Weights of a small mixture-of-experts language model, trained from scratch on English Wikipedia: 1 pick a token, 10140 steps.
Below are experts of layer 3 (counted from 0) of a mixture-of-experts language model. Rows are named router (the router's row for the expert), down (a neuron's output weights, with its number) and show model dimensions 0-127. Each number is 128 + 24 x the weight over its row's rms, rounded and kept within 0 to 255.
Before each expert's rows: "raises" lists some tokens whose logits its average output raises strongly, later layers aside. This comes from a sample of Wikipedia text that the model never trained on.

# expert 0
raises: " |", "\n", " ("
router [ 99 157 115 123 129 145 148 112 194 117 133 147  98 159 113  85 151 108 135 137 105 122 123 118 137 129 159 133 129 145 145 128 115 106 164 113 104  91 151 142 145 141 135 166 100 129 114 114  85 144 142 100 100 136 129 119 118 117 152 134 162 123 161 116 120 119 113 118  95 169 171 103 103  70 118 156  94  91 160 150 147 104 125 146 137 133 158 159 159 125 123 130 108 166 127 127  81 142 118 162 100 185 128 170 146 122 120 143 115 121 174 117 134  97 144 180 125 119  83 105 109 121 104 123 125 105 154 165]
down0 [ 59 150 118 175 122 146 136 166 110 100 138 128 106 149 114  86 123 182 157 131  80 137 112  96 108 126 163 141 147 123 134 142 110 129 131 119 160 124 129 159  97 167 140 109 135 152 147 159 176 127 145 109 106 115 164 135 134 126 141 178 127 110 145 110  90 165 182 118 139  77 147  87  93 134 117 123 145 137 123 144 160 156 150 123 139 123  81 171 154 152 157 134 134 179 129 134 139 122 123 130 130 151  97 119 138 145 148 145  93 110  90  96 159 107  96 114 140 131 119 122 128 134 128 114 117 113 129 122]
down1 [103 126 133 158 137 142 121 110 165  84  88 176 115 148 115 133 164 122 110 130 155 121 142 119 115 118 116 148 128 143 132 147 138 174 151 165 143 105 149 116 152 161 117 108 118 147 144 119 129 114 140 117  69  94 108 133  81 100 113 100 110 140 161 135 160 102 153 190 120 134 122  88 131 141 144 129  83 166 124 142 176 165  91 156 152 160 119 130 115 116 159 101 135 140 108 122 110 110 147 154 108 155  75 131  91 100 107 105 122 129 110 124 149  93 103 143 100 129 100 137 151 132 130  81 161 150 130 137]
down2 [151  93 121 132 169 150 134 155 126 124  77  95 108 129  86 128  87 112 132  80 126 132 112 135 150 143 116 107 115 172 143 122 176 120 155 140  93 120 156 118 110 109 129 122 133 126 104 185 135  86 104 144 110 126 150 122 146 117 158 112 130 124 127  84 143 154 116 111 137 138  80 160 110 134 117 159 143 122 112 117  94 154 145 109  64  92 141 116 112 135 113 128 128 173 121  96 128 131  99 133 131 127 107 100  99 112 176 111 118 122 136 176 142 137  90 140 187  87 122  96 144 159 125 122 149 153 118 131]
down3 [120 129 165 176 119 117 166 164 126 129 164 125 128  93 105 148  73 139 168 145 108  93 138 143  97 139 120 104 121 155 133 119 127 121 133  93 124 141 151 100 130 146  84  84 106 142 146 144 127 130 123 137 114  85 159 114 117 103 131 134 132 163 108 133 185 117 103 108 141 153 112 117 162 109 137 140 151 123 120  80 139 100 149 149 154 123 158 133 140 172 163 101 106 116 131 126  82 113 140 154 130 115 148 112 105  91 151 108  83 114 107  84 137 101 167 117 160 161 165 135 137 138 165 159 124 167 122 132]
down4 [142 100 124 122 119 168 139 135 119 109 163 109  83 145  84 194 115 153 136  98 128 146  69 126 123 127 125  91  67 120 107 126 115 135 148 121  97 133 122 102 136 127 122 133 117 144 163 112  89 160 142 135 157 124 102  80 106 152 162  98 130 127 164 108 132 133 152 152 117 124 138 153 179 106 139  95 151 127 134 163  97 108 148 137 114 138 145 114 128 110 140 120 111 118 150 152  78 156 135 136 119 135 147 156 123 189  98 142 123 136  90 111 105 134 105 146 133  77 108 131 112 105 116 154 117 157  94 153]
down5 [107 125 131  98 157 128 183 114 104 122 146  76  65  92 135 139 120 104 118 121 120 108 130 165 150 140  72 163 143 135  77 154 134 128 119 128 140 158 144 139 153 159 111 102  94 138 137  63 127  83 146 134 118 145 175 136 135 165 127  94 120 150 132 110 129 135 117 117 162 118 153 128 160 153 122 140 134 128  91 122 175 178 162 153  96 141 139 156 142 121 142 143 156 110 158 108 133  87 129 121 117 134 127 134 132 132 154 131 117  94 126 158 146  94 115 123  96 102 129 148 111  98 139 103 115 172 139 121]
down6 [142 120 151 139  90 140 182 121 160 128  86 138 127 110  91 123 121 117 116 148 141 155  88 137 160 107 177 115 123 140 172 119 111 155 130 168 113 155 115 137  87 127 139 141 136 109 129  84 171 186 136 121  82 122 123 138  97 126 125 123 156 144  96 109 145 131 107 165 155 112 104 121  86 175 149 116 128 142 114 126 121 151 159 145  99 143 144 133 125 165 129 110 158 108  98 148 143 159 116 109 153 143 120 101 139  95 111 110 187 121 122  89 118 115 131 150 120 107 110 152 124  79 149 156 144 118 129  78]
down7 [103 133 112 127 111 166 121 129  71 143 146 126 147 130 105 129 149 164 111 116  92  93 150 129 119 135 141 129 134 141 132 119 114 125  93  98  88 116 130 121 108 165 150 132 140 126  76 102 115 126 127 118 100  91 147 140 126 132 169  89  79 115 178 140 114 121 116 141  98 152 120  99  97 162 175 139 168 151 150 144 123 131 146 161 127  89 157 120 122 125 163  91 152 134 125 110 141 152 149 126 115 129  72 128  77 147 123 112 107 149 145 148 142 138 141 179 142 124 207 147  98 150 116 114 127 153 130 119]
down8 [110 161 142 144 130 136 107 121 107 116 149 107  95 140  71 171 112 101 153  90  86 103 150 133 135 113  97 135 118 145  98 143 152 127 142 122 131 129 134 134 134 148 155 144 171 101 111 142 108 148  94 120 156 144 132 161 134 133 133  72 140 127 101 152  94 171 164 156 114 114 131 139 111 110 192 122 141 131 113 129 126 120 120 174 153 140 131 149 113 114  89 119 167 143 174 106 127  95 105  90 114 142 120 123 129 152 163 137 138 107 107 110  94 123 133  73 108 138 109 105 125 156 175 102  74 140 100 140]
down9 [118 106 175 172 126 110 122  98 140 124 141 100 125 110  95 121 119 122 171 133 152 113 106 122 123 130 109 140 159 133 119 100 134 132 134 110 122 171 156 168 146 110 125 165 126 136  75 155  77 121 149 131  91 146 104 116 157  91 115  93 130 133 127 132 140 144 156 122 136 152 189  83 143 174 164 138 100 138 126 121  95  82  98 106 126 104 136 118 129 125 138  82 130 148 130 126 106  93 106  87 116 146 111 118 136 121 103 122 138 137 108 130 144 115 145 153 119 191 113 160  94 146 155 132 102  82  97  94]
down10 [103 126  56 129 120  80 102 107 131 125 124  98 174 129 108 130 163  91  88 148 142 154 125  88 107 100  89 125 101  87 121 104 111 102 175  80 133 117 117 141 141  99 129 145 120 141 118 104 131 118 124 111 120 121 145 152 107 120 131 118 114 143 115 161 106 162 134 114  90 111  89 129 145  84 107 133 161 118 101 152 129 127 127 136  85 122 124 160 141 166 128 100 116 135  99  88  99 117 137 169 110 129 143 146 137 117 136 112 111 135 146 118 109 153 111  77 103 179 136 155  72 114 113 132 151 117 113 156]
down11 [136 109 132 117 138 135 132 102 113 132 153 174 191 159 153 125 108 161 145 143 141 123 143 168 160 119 110 152 129 114 107 153 124 117 128 177 197 116  80 136 145 136 106 116 112 134 116 125 117 124 119 148 149 115 155 140 131 129 129 128 137 133  91 139 156  83  98 105  97 144 104 206 136 136 128 141 135 166 109 122  97  94  79 120 172  99  92 104 100 150 129 113 136 136 111 152 166 152  99 103 136 117 108 130 155 149 126 124 113 166 139 123 127 168 129 131 154 125 169 110 167 118 143 133  88 113 118 139]
down12 [154 149 110  96 125 112  77 161 126 113 107 106 156 106 108 135 152 155  92 124 132 118 121 128  99  82 151 120 162 125 160 126  88 144 110 119 109 175 123 132 163 122 135 122 164 137 168 110 116 142 104 124 137 163 105 135 146 184 143 144 125 108 142 107  81 124 135 131 164 116 113 136 102  95 150  74 131 137 150 129 137 146 150 136 131 134 104 131 155 128 194 169 161 137 140 134 144  96 140 114 127 140 164 105 148 148 122 169 138 125 102 141 108 131 155 120  93 119 131 198  89 116 124 123 125 170 125 163]
down13 [144  75 135 120 139 172 175 143 142 136 130 137 154 120  88 133 121 154 138 113  93 127 100 141 120 150 135 113 113 146 116 150 120 172  65 151 166 127  96 137 160 113 109 137 136 124 141 149 118 141 138 155 107 123  98 121 122 110 107 120 129 105 153 140 126 135  73 148 127 146 127 106  98  95 108 157 126 104 158  99 112 160 152 125  87  87 142 100 129 188 138 147 117 147 127 172 130 133 130 154 117 125  85 104 143 153 115 115 167 141 168 148 116 149 160 159 169  79 136 142 149 148 107 123 141 134 173 157]
down14 [157 106  71  89 130 116 130 136  78 139 131 131 123 103 119  91  83 116  75 120 158 109 139  84 159 125 118 122 144 137 137 151 144 151 149  97 120 147 163 117 123 140 108  94 108 156 161 126 156 123 155  90 138 130 139 163 144 108 129 173  96 134 151  90 129  64 107 168 123 129 119 129 143 133 157 156 128 137 128 119 120  87 119 106 150 143 143  95 112 118 141 118  88  99 129 136 110 126 168 103 151 130 146 133 111 107 115 115 138 105 114  97 146 115 146 156 102 136  86 130 138 121 165 129 203 137 146 106]
down15 [151 120 175 118 115 109 117 121 100 112 136 127 114 109 127 113 156 107 128 157 148 148 115  86 128 111 125 124  73 115  86 147 103 122 124 175  92 159 126 146 137 158 108 100 136 132 140  86 127 111 130 108 159 113 157  97 138 110 178 151 102 146 122  98 104 159 169 125 153  96  99 192 142 133 140 130 143 137 120 147  99 128 148 120 174  91 108 114 157 102 125 124 137 111 177 148 112 137 129 114 139 129 116 121 158 192 148  76 104 140 119 115 147  87 174 156 131 136 153 139 114 138 128 143 152  90 120 121]
down16 [136 166 147  84 145 147 134  62 137 114 136 104 141 125 156 121 123 116 111 157 106 111 109  79 140 154 169  95  94 169 143 132 131 107 104 124 117 121 145 114 130 150 125 129  61 103 165 176 135 111 137 124 142 136 122 144 111 174 121 129 149 123 125 137 136 115 173 136 110 119  94 142 132 121 116 112 124 110 154  92 133 137 140  95 122 123  90 139 132 112 118 113 102 138 128 164 122 169 122 113 190 150  85 105 123 129 142 170 135 139 169  97  94 144 100 118 103 117  96  74 134 131 114 165 147  90 124 135]
down17 [133  93 111 128 114 115 184 153 185 120 104 139 133 157 116 151 122  92 134 127 140 119 173 172 168 148 155 147 149 152 116 147 153 118 139 119 133 145 121 130 152 123 152 140 127 100 137  91 175 122 145 125 136 113 185 131 166  99 100 142 107 137 136  74 174 118 144 135 142  92  98 119 115 130 132 152 107 137 143 133 101 126 124 135 125 154 126 106 140 155 129 140 163 120 127 156 178 174 139 152 173 119 129 112 108 155 103  85 169 125 154 104 119 154 120 158 126 153 177 110 119 125 102 129  86  96 121 139]
down18 [ 99 143 118 117 143 128 120 111  90  91 135 130 113 141 106 170 160 114 111 150 160 122 165 126 146 128 157 115 118 160 130 153 132 133 115  88 123 122 150  92 140 131 162 140 106 113 111 111 114 148 154 153 121 117 112 144 122 120 107  83 134 137  84  82 166 146 155 113 117 130 114 122 134  77 116  98 131 128 150 127 132 150 127 184 113 134 137 164 117 116 178 130  98 134 169  76 170 154  85 117 108 107 110 132 129 150 129 122 116 147 132  99 126 125  90 145 112 160 119 138  81 145 121 203 180 113 104 138]
down19 [140 117 110 136  89 104 125 163 134 123 141 115 129 154 140 130 150 152 172 125 145 149 103 146 146 129 142 115 123 134 112 143 117 149 169 159 111  89 124 131 173  97 122 150 119 144 107  82  95 117 118 134 120 126 115 174 141 132 138 100 151 153 101 134  89 165 136  89 134 181 122 119 119 146 118 161 133 110 141 117 150 134 175 104 100  62 153 150  97 150  58 137  95 116 146 145 148 153 111 133 152 171 121 124 149 165 191 103 140 119 110 129 124 126 151 141 101 110 101 113 120 136 154 124 115 170 142 108]
down20 [148 123 152 142 115 101 105 146 106 139 100 159 142 121 159 138 104 119 179 155 180 106 135 116 134  91 121 115 151 119 118  81 103 104 142 144 137 149 105 103 101 113 132 108 138 101 125 131 132  94 160 127 160 151 166  86 123 174 151 144 115 129 124 114 127 131 131  96 106 143 147 141 131 118 160 190 136 115 109 124 126 157 137 113 117 141  90 116 131 122  91 115 131 125 131 135  84 102 147 143 109 154 123 162 137 122 127 165 123 123 171 103 112 124  73 108 106 123 103  75 120 132 121 140  57  89 147  77]
down21 [142 170 141 109 101 129 117  95 141 150 138 135  78  95 141 127 116 137 164 146 115  89 156 168 142 173 136 146  82  91 132 107  85 117 134  92 171 122 141  92 151 136 141 134 101 115 152 131 113 140 125 188 122 138 145 138 110 156 124 107 137 132 127 167 106 153 126 110 152 137 131 103 124 110  98 118  89 124 142 162 100 153 153 130 150 152 176 118 117 133 148 155 133 116 144  91 106 131 132 141 117 168 110 168 137 147 108 136  91 135 150 124 116 159 104 168 123 105 102 126 101  74 111 159 153  90 113  95]
down22 [ 94 130 126 103 138 127  99 134 108 109 142 130  87 118 142 151 103 115  78  89 128 132 141 160  95 154 152 115 147 141  89 130 150 101 139 149 116 125  84  97  97 130 139 120 123 158 104 164 144  97 142 144  80 132 134  78 142 167  82 110 121 129 152  99  83 140 127 158 133 138 155 139 147 155 147 152 107 129 102 113 170 161 152 107 103 128 125 100 168  98  98 118 123 118 125 128 130 132  93 172 110 144 113 118  92  97 120  73  99 156 122 142 191 131 128 127  89 163 132 132 135 108 133 128 117 144 153 116]
down23 [155  92 174 123 157 120 148 132 179 150 100 147 120 181 106 130 140 157  97 117 101 135 143 134 162 123 122 139 177  85  97 134 147 137 108 137 105 111 136 144 107 110 124 133 120 125 101 125 120 143 145 103 138 103 170 130 164 120 102 123 109 116 146 162 124 115 100 116 112 148 161  95  89 133 117 158 184 134 137 125 176 126 156 143 159 167 165 144 131 125 137 170 142 170 141 109 120 132 122 145 166 184 116 160 119 104 128 138 130 139 115 131 123 123 144 126 106 134 106 127 174 121 187  77 104 135 139 120]
down24 [127 108 149 168 111 138 137 111 123 139 132 153 129 126 115 129  96 141 145 145 119 122 128 131  84 204 143 122 133 159 141 138 130 106 107  59 131 129 128  73 140  93 160 165 143 123 133 142 115  81 100 100 129 146  97 161 146 102 163 100 105 117 132  88 111 121 117 146 115 141 124 111 145 134 148 111 104 112 116 159 148 146 135  65 119 141 100 157 116 141 153 117 104 137 127 140  73  93 100 130 151 126 138 126 142 115 161 151 142 119 108 125 130  90  93 168 173 154  95 139 110 121 100 132 151  99  96 102]
down25 [137 116 132 104 102 119 160 135 106 128 115 121 139 161 149 109 132 165 130 124  70 124 132 130 124 136 142 159 149 144 132 120 154 151 135 137 178 134 120 130 151 112 141 118 143 172 113 110  88 127 131 126  91 145 119 107 102 134 126 115 141 160 144  94 119 121 137 150 135 142 140 125  80  60  61 141 134  97 127 153 107  84 161 172 174 136 132 150 131 103 115 155 157 143 133 175 101 112  97 118 176 140 107 141 128 142 105 107  97 129 185 181 102 100 132 130 153 132 127  86 121 109 122 148  98 130 120 107]
down26 [116  70 134 109 101 164  81 105 102 165 147 151 135 114 128 160 133 108 148 138 143 133 126 123  68 171 122 128 113 128 152 119 147 140 116 116 124 115 142 129 153 147 115 136 161 119 125 134 152 105 137 135  82  94  94 123  61 116 136 129 112 140 165 124 157 142 102 147 143 147 189 127 121 124 154 168 163 159 128 103 200 104 118 119  85 156 114 144 138 111 131 122 156 131  89 110 114 148 101 149 149 175 152 110 106 119 105 121 124 130 153 162 135  89 146 123 114 122 114 140 111 110 116 122 141 165 135 159]
down27 [111 124 128 122 124 104 153 146 177 118 114 148 115 164 142 107 135 108 122 112 126 109 114 103 125 128 127 141  98 124 100 137 111  88 109 157 142 133 110 104 100 107 132 143  99 152 104 141 111 119 147 137 160 155 151 154  90 148 144 147 137 154 163 168 113 145 141 167 156  81 122 121 157 130 156  99 166 138 155 101 146 110 118 107 163 151 166 128 112 110 114 124 150 133 115  96  63  91 156 116 121 126 170 144 127 149 126 121 136 159 148 119 166 128  71 143 100 177 105 128 144 179 136 139  94 157  92 170]
down28 [160 139 130 154 144 127 111 157  87 130 113 120 131 140 127 157 138 136 118 145 125 120 154 139  72 172 149 128 166 157 118  90 102 154 149  86 137 115 138 149 108 135 142 130 171 126 141 136 135 105 129 165 168 104 136 114 177 119 118 110 146 126 133 117 126 162 112 118 156 127 109 143 114 143 105 165 124 147 123 124 148 181  74 138  85 123 110 106 150  44 119 150 102 143 172 104 142 107 133 151 115 106 135 140 121  97 159 148  82 123 108 138 126 133 136 115  92 167 128 114 166 165 134 163 150 136 101 127]
down29 [133 176  89 145 105 151  94 114 156 140 113 109 138 146 129 132 110  79 131 159 132 158  90 110 111 101 148 142 129 145 101 104 156 151 165 100 133 131 136 106 102 119 102 113 100 152 146 145 170 139 142 189  96 163 118 120 121 142 108 106 120 115 111  81 110 150 146  93 132 117 153 126 114 141 117 124 102  80  83 117 134 115 116  96 118 138 137 166  83 118 154 136 162 164 104 149 120 116 131 144 129 105 120 156 131 121 166  97 181  65 139 110 148 131 122 142 103 131 119  75 147 129 134 103 109 130 152 125]
down30 [105 126 116 164 137 153  94 127 166 121 140 114  81 155 152 133  94  68 144 108 102 139  84  91 121 120 128 138 138 147  88  99 106 149 142 129  84 138 130  70 143 164 111 136 127 155 139 136 111 101 131 115 108 130 128 114 103 123  96 134  91 156 120 112 135 135 123 132 127 120 186 139 131 138 138 140 118 113 131 106 101  90 156 129 182  94 107 110 121 152 169 133 109 155  87 114 192 126 128 138 114 165 108 104 149 131 111 170 123 129 107 135 163 157 134 121 163 142 119 106 130 175  97 133 158 122 151 130]
down31 [107 163 112 119 125 111 135 133  97 133 120 204 139 128 117  99 154 146 102 100 148 127 109 165 122 133  99 170 168 119 127 150 153 139  88 181 110 133 138 172 151  83 114 127 119 123 111 126  97 124 152 146 104 171 150 128 110 129 152 114 114 132 155 123  62 124  93 125 123 148 152 116 121  98 110 151 154 110 109 130 166 160 140 128 176 147 121 139 172 173 141  80 104 160 145 138 142  98 112 125 123 115 148  86 119 118 105 121 115 111 129 123 141 114 132 151 147 103 128 108 100 115 123 138 185 147 123 103]
down32 [128 134 123 143 104 124 144 138  60 132 117 130 105 106 106 140 144 168 155 150 117  94 128 162 126 107 136 137 127 120 113 114 119 137 131 186 148 146  96 121 107 176 104 120  94 119 152 134  96 177 104 165 151 144 126 117  95 145 146 126 106 111 112 105 147 146 143 155 139  89 126 158 168 110  84  95 162 191  82 147 108 121 151 135 135 132 151 110  97 120 137 129 154 111 168 159 111  82 123 145  99 109 128 118 113 124 113 110 165 135 154 122 109 106  77 116  86 137 124 113  85 134 142 106 141 137 139 102]
down33 [126  89 138 132 185 129 116 109 112 150 154 110 178 164  80 142 140 147 164 162 160  60 134 146 116 106 137 106 137 123 124 146 140 161 133  48  99 164 126 112 165 131 114 105  81 126  96 133 148 127 119 149 115 144 131 106 129 162 124 124 117 111 136 122 123 146 157 128  91 112  76 166 126  95 111 133 131 138 107 133 154 125 109 140 144 146  95 109 132 126 147 134 108 119 127 173 143  85  78 145 124 101 114 134 115 135 135 135 150 139 126 144 115 148 121 166 124 137 119 139 150 100  97 104 109 126 132  74]
down34 [168 173 177 121 113 141 112 118 125 177 117  79  60 160 132 142 127 139 157 119 148 126 102 114 157 123  99 119 133 138 125 164 106 121 100  94 149 172 159 105 148 129 106 132 142 163 119 151 137 120 121 124 167  81 130 138 131  91 142 100 154 154 119 102 171 153 141 131 114 105 129 124  94 106 139 108 147 152 124 132 115 120 112 103 146 150 100 127 149 136 156 125 132 114 116 152 121 112 118 116 131 121 107 158 157  93  91 174 100 133 119 136 111 106 141 159 103 110 121 111  92 120 125 155 104 156 201 101]
down35 [120 114 118 160 132  91 126 147 127 138 133 141 112 172 125 146 123 111 127 133 120 107 134 167 103 112 134 138 144 118 163 111 118  95 195 109 133 137 104  72 137 149 195  94 121  88 121  82 159  99 135 123 138 163 116  76 143 126 112 127 122 149 158 156 162 136  96 105 148 114 118 101 128 122 130 144 147 104 122  97 157 116 118 139 118 109 111  94 145 115 163 115 143 164 117 123 105 103 111 101 105 103 155 163  88  81 155 156 109  62 157 152 129 148 128 130 151 145 129 128 114 116 138 115  80 125 140 133]
down36 [151 156 132 106 111 140 183 116 124 112 150 145  98 162 142  62 142 117 119 101 128 149 103 113 124  97 123 127 141 114 141 170 112 156 144 137 127 119 126 162 118 109  90 122 174 138 119 132  98 134 114 133  94 138 154 118 151  81 172  71 142 117 103 154 148 141 140 106 134 127 127  95 117 148 124 123 161 123 119  91 170 157  84 108  78 128 105 124 117 135 112 122 143 142 132 123 117  89 115 136 115 111 138 139 112 117 165  67  97 146 113 137 191  96 115  87 101 129 130 114 115 108 127  84 121  95 131 139]
down37 [ 89 153 107 114 138 147 135 133 117 167 109 142 144 113 135 136 107 121 118  83 163 106 114 134 125 110 114 166 107 116 170 135 152 137 123 109 144  89 121 101 152 124 114 110  85 118 117 110 114 160 149 155 161 126 158 134 128 118 143 151 138 145  92 101  98  78 142 142 126 163 137 104  97 109 155 126 128 194 113 155 149  95 119 130 138 178  78 104 168 170 122  99 120 161  83 111 143 114 131 119 123 122 107 174 116 158 116 154 128  96 111 115  86 139 132  99  95  97 116 100 110 132 119 112 130 108 151 170]
down38 [139 128 128  89 126  67 173 121 181 110 106 144 110 175 106 128 164 126 157 119 108 138 124 100 121 132 153 171 120 136  94 145 123 135 118  96 113 116 149 128 144 160  89 128 132 119 173 175 123  98 160 157 138 137 164 118 108 158 152 135 124 124 117 118 144 112 137 122 180 124 129 142  90 137 144 165 107 159 105 152 164 164 156 111 168 145 148 132 136  75 104 136 122 134 112 145 165 164 129 145 135 157 138  78 122 135 132 143 115 122  98 182 135 138 141 113 155 123 149 105 172 136 167 142 133 121 119 142]
down39 [123 104  90 113 118 152 166 136 158 161 118 118 106 122 116  97 114 160 148 139 125 120 147 158 114  81 152 127  92 126 134 115 108 110 159 145 112 165  98 129 120 129 114 105 152 119 115  84  57 138 159 115 118 140  90  91  91 121 114  83 108 134 132 141 163 135  81 128 152 110 124 153 144  90 118 154 182  96 157 107  98 165 155 118 142 121 140  96 109 137 100 153 132 145 147 156 115 132 122  92  96 137 137 123 123 131 115 131 144 129 146 111 109 130 130 101 121 127 139 173  93  63 129 131 159 156 113 164]
down40 [119 110  99 116 150 122 128 137 112 153 136 143 136 124 172 164 106 136 162 162 118 173 117 148 126 130 129 125 134 112 125 116 151 107 121 134 130 105 101 116  95 127 119 143 162 101  97  99 162 117 123 146 155 122 148 103 115 115 104 125 150  97 166 127 192 135 111 139  76 144 121 137 148 112  78 137 144 167 105 146 132 113 116 136 125 136 148  77 188 209 142 104 114 123 166 145 128 157 133 111 114 110 114 142  64 118  91 139 132 111 115 128  87 122 173 157 150 123 104 132 129 143 110 147 143 136 162 104]
down41 [140 138 162 127 154 135 124 135  98 165 107 139 122 123 125 142 144 103 181 137 116 127 133 173  82 109 118 138 152 139 111 124 128 122 137 107 114 192 107 150 111 119  88 140  94 126  63 122 131 133 141 124 112  79 122 133 124 133 148 153 141 132 163 148 115 136 115 126  95 131 145 126  86 144 142 142 160 165  82 104 130 119 113 184  82 115 124 108 132  93 124 116 115 104 148 125  96 164 112 146 120 104 166 121  95 151 125 139  97 140  81 123  86 196 180 121 124 121 123 148 118 130 111 133 109 153 108 122]
down42 [145 131 125 126 140 160  83 122 122 118  93 133 116 130 131 110 105 130 105 142 123 129 163 117 140 106 124 139 111 119  87  98 125 108 155 130 168 139 115 111 130 145 129 150 116 163 101 139 136 137 131  81 142  77 118 149 126 144 129 136 135 152 139 128 139 152 128 122 153 108 117  86  92 153 106 153 129 109 111 136 143 121  96 102 107 121 142 124 144 108 127 147 137 145 142 104 128 111 122 111 110 138 155 162  84 140 118 150 126 132 160 118 112  85 130 128 111 115 121 139 136 135 129 140 255 160  99 146]
down43 [145  57 120 139 152 152 118  85 114  82 102 137 121 111 141  95 106 132  96 117 170 124 130 116 132 155 143 140 145 103 109 168  99 162 112 160 110 160 139 156 111 127 136 136 134 111 100  99 193 146 135  79  98 104 128 118 106 109 117 140 148 137  79 114 164 149  82 120 113 153 152 165 113 117  70 102 127 124  97 146 126  96 142 136 166  96 111 137 166 114 119 137 126 155 157 148 178 142 120 121 115 128 132 107 133 145 146 155 181 109 128 118 141 137 124 132 154 114 107 108 113 137 125 119  94 126 148 135]
down44 [142  81 127 154 128 105 136 152 134 115 100 109 141 141 158 146 124  99 121 168 139 121 150 103 131 165 122 118 142 125 158  84 117 131 118  65 147 115 140 127 100  84  80 107 148 130 143  93 120 152 113 171 159 112 134 105 126 128  98  63 104 132 136 152 140 159 128 123 113  88  96 111 126 164 145  82 139 138 173 149 149 148 157 117 136 118 125 129  87 153 146 135  97 109 106 143 143 107  96  74 115 153 118 100 143 117 151 149 132 106 156 164 132 137 117 130 103 119 125 132 113  92  90  81  92 118 125 117]
down45 [127 142 117 135  96 130 148 155 129 150 122 132 140  91 149 101  76 118 126 123 113 125 144 133 119  65 139 165 123 140 109 104 135 141 161 105  99 118 121 128 170 136  98 143 144 156 113 127 131 142  95 104 130 109 104  75  83 160 141 114  95 163 120 129 120 132 125 111  71 122 175 122 125 107 136 147 113 125 142 130 128 136 129 122 129 106 128 150 114  54 156 140 138 138 134 148  89 156  98 128  93 108 147 134 143 140 138 144 159 107 101 164 128 110 112 119 162 157 113 117 110 158 109 142  31 131 133 107]
down46 [127 158 115 128 119 125 143 109  66 126 121 128 161 131 134 116 111 133 109 140 153 102 138 107 127 135 113  86  96 100  98 150 153 150 105 123 129 130 154 135  92  86 118 132 143 111  92 121 126 108 135 119 160 157  82 114 102 122 106 155 110  94 110 127 118 151  77  79 137 180 120 128 116 154 140 134 158 127 140 139 102 144 127 141 104  85 131 145 111  98 126  87 108 162 100 141 130 166 129  95 122 104 136 121 130 165  89 187 139 157 128 162  81 161 125 168 171 107 153  99 105 113 145 104 146 139 149 114]
down47 [144 119 132  85 175 117 115  97 150 114 147 112  99 131 161 119 135  99 103 128 144  79  73 127 159 125 165 146 108 141 110 151 155 128 158 138 106 113 115 149 153 108 129 136  68 142 104 140 104 118 163 141  64 146  72 140 101 107 143 151 126 148 168 131  93 115  98 162 126 147 136 126  75 120 150  87 125 156 110 125  89 127 151 186  99 123 167 119 111 152 132 124 118 108 113 110 142 136 108 112 112 143 104 123 136 150 134 116 142 177 149 147 136 115 106 100 133 130 163 107 125 116 134 123 163 141 136 123]
down48 [149 140 133 142 147 160 126 152 105 138 126 141 161 123 146 170 110 153 165 132 132 107 112 141 139 154 126 156 158 133 121 117  97  85  84 131 108 103 102 106 185 151 136 145 137 116  55 172 169 161  91 130 138 139 132  85 131 105 153 128 135 110 143 108 129 159 133 130 139 128  93 166 125 132 127 169 124 117 153  99 146 147 155 140 184 149 116 136 147 139 140 131 139  98  93 118 105 153 129  98 157 166 112 167 120 119 105 144  82  97 169 102 123 174 115  94 135 117 142 133  96 112 127 130 139 104 123 145]
down49 [148 108 132 154 134 152  96 109 121 137 155 117 128 141 121 152 100  91  99 131 166 131 146 149 103 132 158 101 112 150 103  77 133 139  82 142 147  95 102 138 128 165 124  93 125 129 137 127 187 134 138 154  99 117  87 126 159 126 146 156 144 126 113 141  81 144 166 131 152 168 102 138 103 125 125  93  95  94 105 131 164 158 148 138 135 125 127 116 115 170 106 133 135 130 115  88 110 103 167 116 120 125 159  78 114 124 138 130 138 131 115 114 114 100 174 146 187 149 140  99  89 118 154 100  96 110  88 117]
down50 [104 109 133 114 143 128 110  99 107 157 153 106 121 136 119 128 122 126  72 203 138 119 142 119 124 129 153 154 156 119  92  99 139 124 151 161 142 141 138 170  96 122 106 160 101 119 149 159 149 146 124 162 138 125 118 136 173 166 110 113 150 155 177  95 140 115 126 139 132 135 128 105 146 163 125 127 113 183  74 162 139 140 106 126  82 138 123 138 111 142 138 143 166 101 122  85 105 105 142 133 140 134 116 168 133 136 143 154  98 134 133 117 147  82 139  96  99 138 105 130 165 138 116 133 194 102 138 133]
down51 [107  90 170 130 129 122 144  59 145  81 157 122 100 124 130 125 113 153 110 146  93 125 112 133 137 130 148 149 118 136  88 115 110 107 128  77 152 116 156 143 129 105 118 121 159 155 169 177 124 124 102 158 135 115 123 144 104 116 134 160 144  97 106  85  93  93  94 117 129  91 120 134 119 150 129 126 122 101 111 135 110 172 115 122 102 144 141 162 156 146 174 108 158 125 127 134 111 152 143 140 168 112 124 109 116 135 103 145 138 157 162  93 111 110 148 180 118  67 131 133 137  98 130 160 109 123  99 162]
down52 [147 121 110 103 108 122  91 128 128 168 124 165 110 133 105 131 153 163 102  94 144 109 114 145 120  95 146 129  84 114 146 139 155 129 145 189 116 120 120 116 186 145 179 137 159 185 119  88 146 144 148 128 109 148 123 126 126 111 134 169 138 156 117 157 114 137 130  90 168 127 128 138 101 141 139 153 122 106 120  82 135 116 180 141 144 137 138  70 133 123 137 140 102 143  77 134 147 131 190 126 126 157 121  88 162 143 138  94 123 121 119 108 144 145 134 118 121 143  95 138 137 129 143 148 162 145 110 172]
down53 [ 91 115 123 129 100 135 172 138 124  70 110 124 135 131 130 153  88 152 143 169 116 136 149  74 107 112  84 128 128 157 123  85 133 140 130 132 100 146 100 113 116 111 124 151 140 112 155 136 124 121 129 154 119 158 150 105 103 120  80 121 113 122 152 136 158 136 124 130 171 103 141 154 144 152 145 165 168 150 121 155 110 122 101 127  80 160 144 134 130 123 133 161 142 156 131 155  85 105 143 106 146  99 144 120 143 164 159  97 154 141 131 118 144 109 103 176 149 203 109 166 132 164 141 119 134 143 137 165]
down54 [166 151 107 125 101 136 133 139 118 136 180 147  45 122 146 120 145 148 131 145 132 118  92 110  98 103 159 124 168 116 163 114 119 184  94 162  85 131 153 123 134 150 132 121 131 161 106 137 120 157 134 143 131 162 128 116  96 126 149 156 132 142 134 119 119 119 155 153 161 137 136 149 136 126 141 123 108 149 168 113  98  77 158 136 153 101 154 111 125 118 139 163 103 123  89 155 153 159 133 150 136 123  98 125 164 155 107 136 146  99 170 157 109 151 139 101  98 124 153 102 158 129 152 177 101 103 143 136]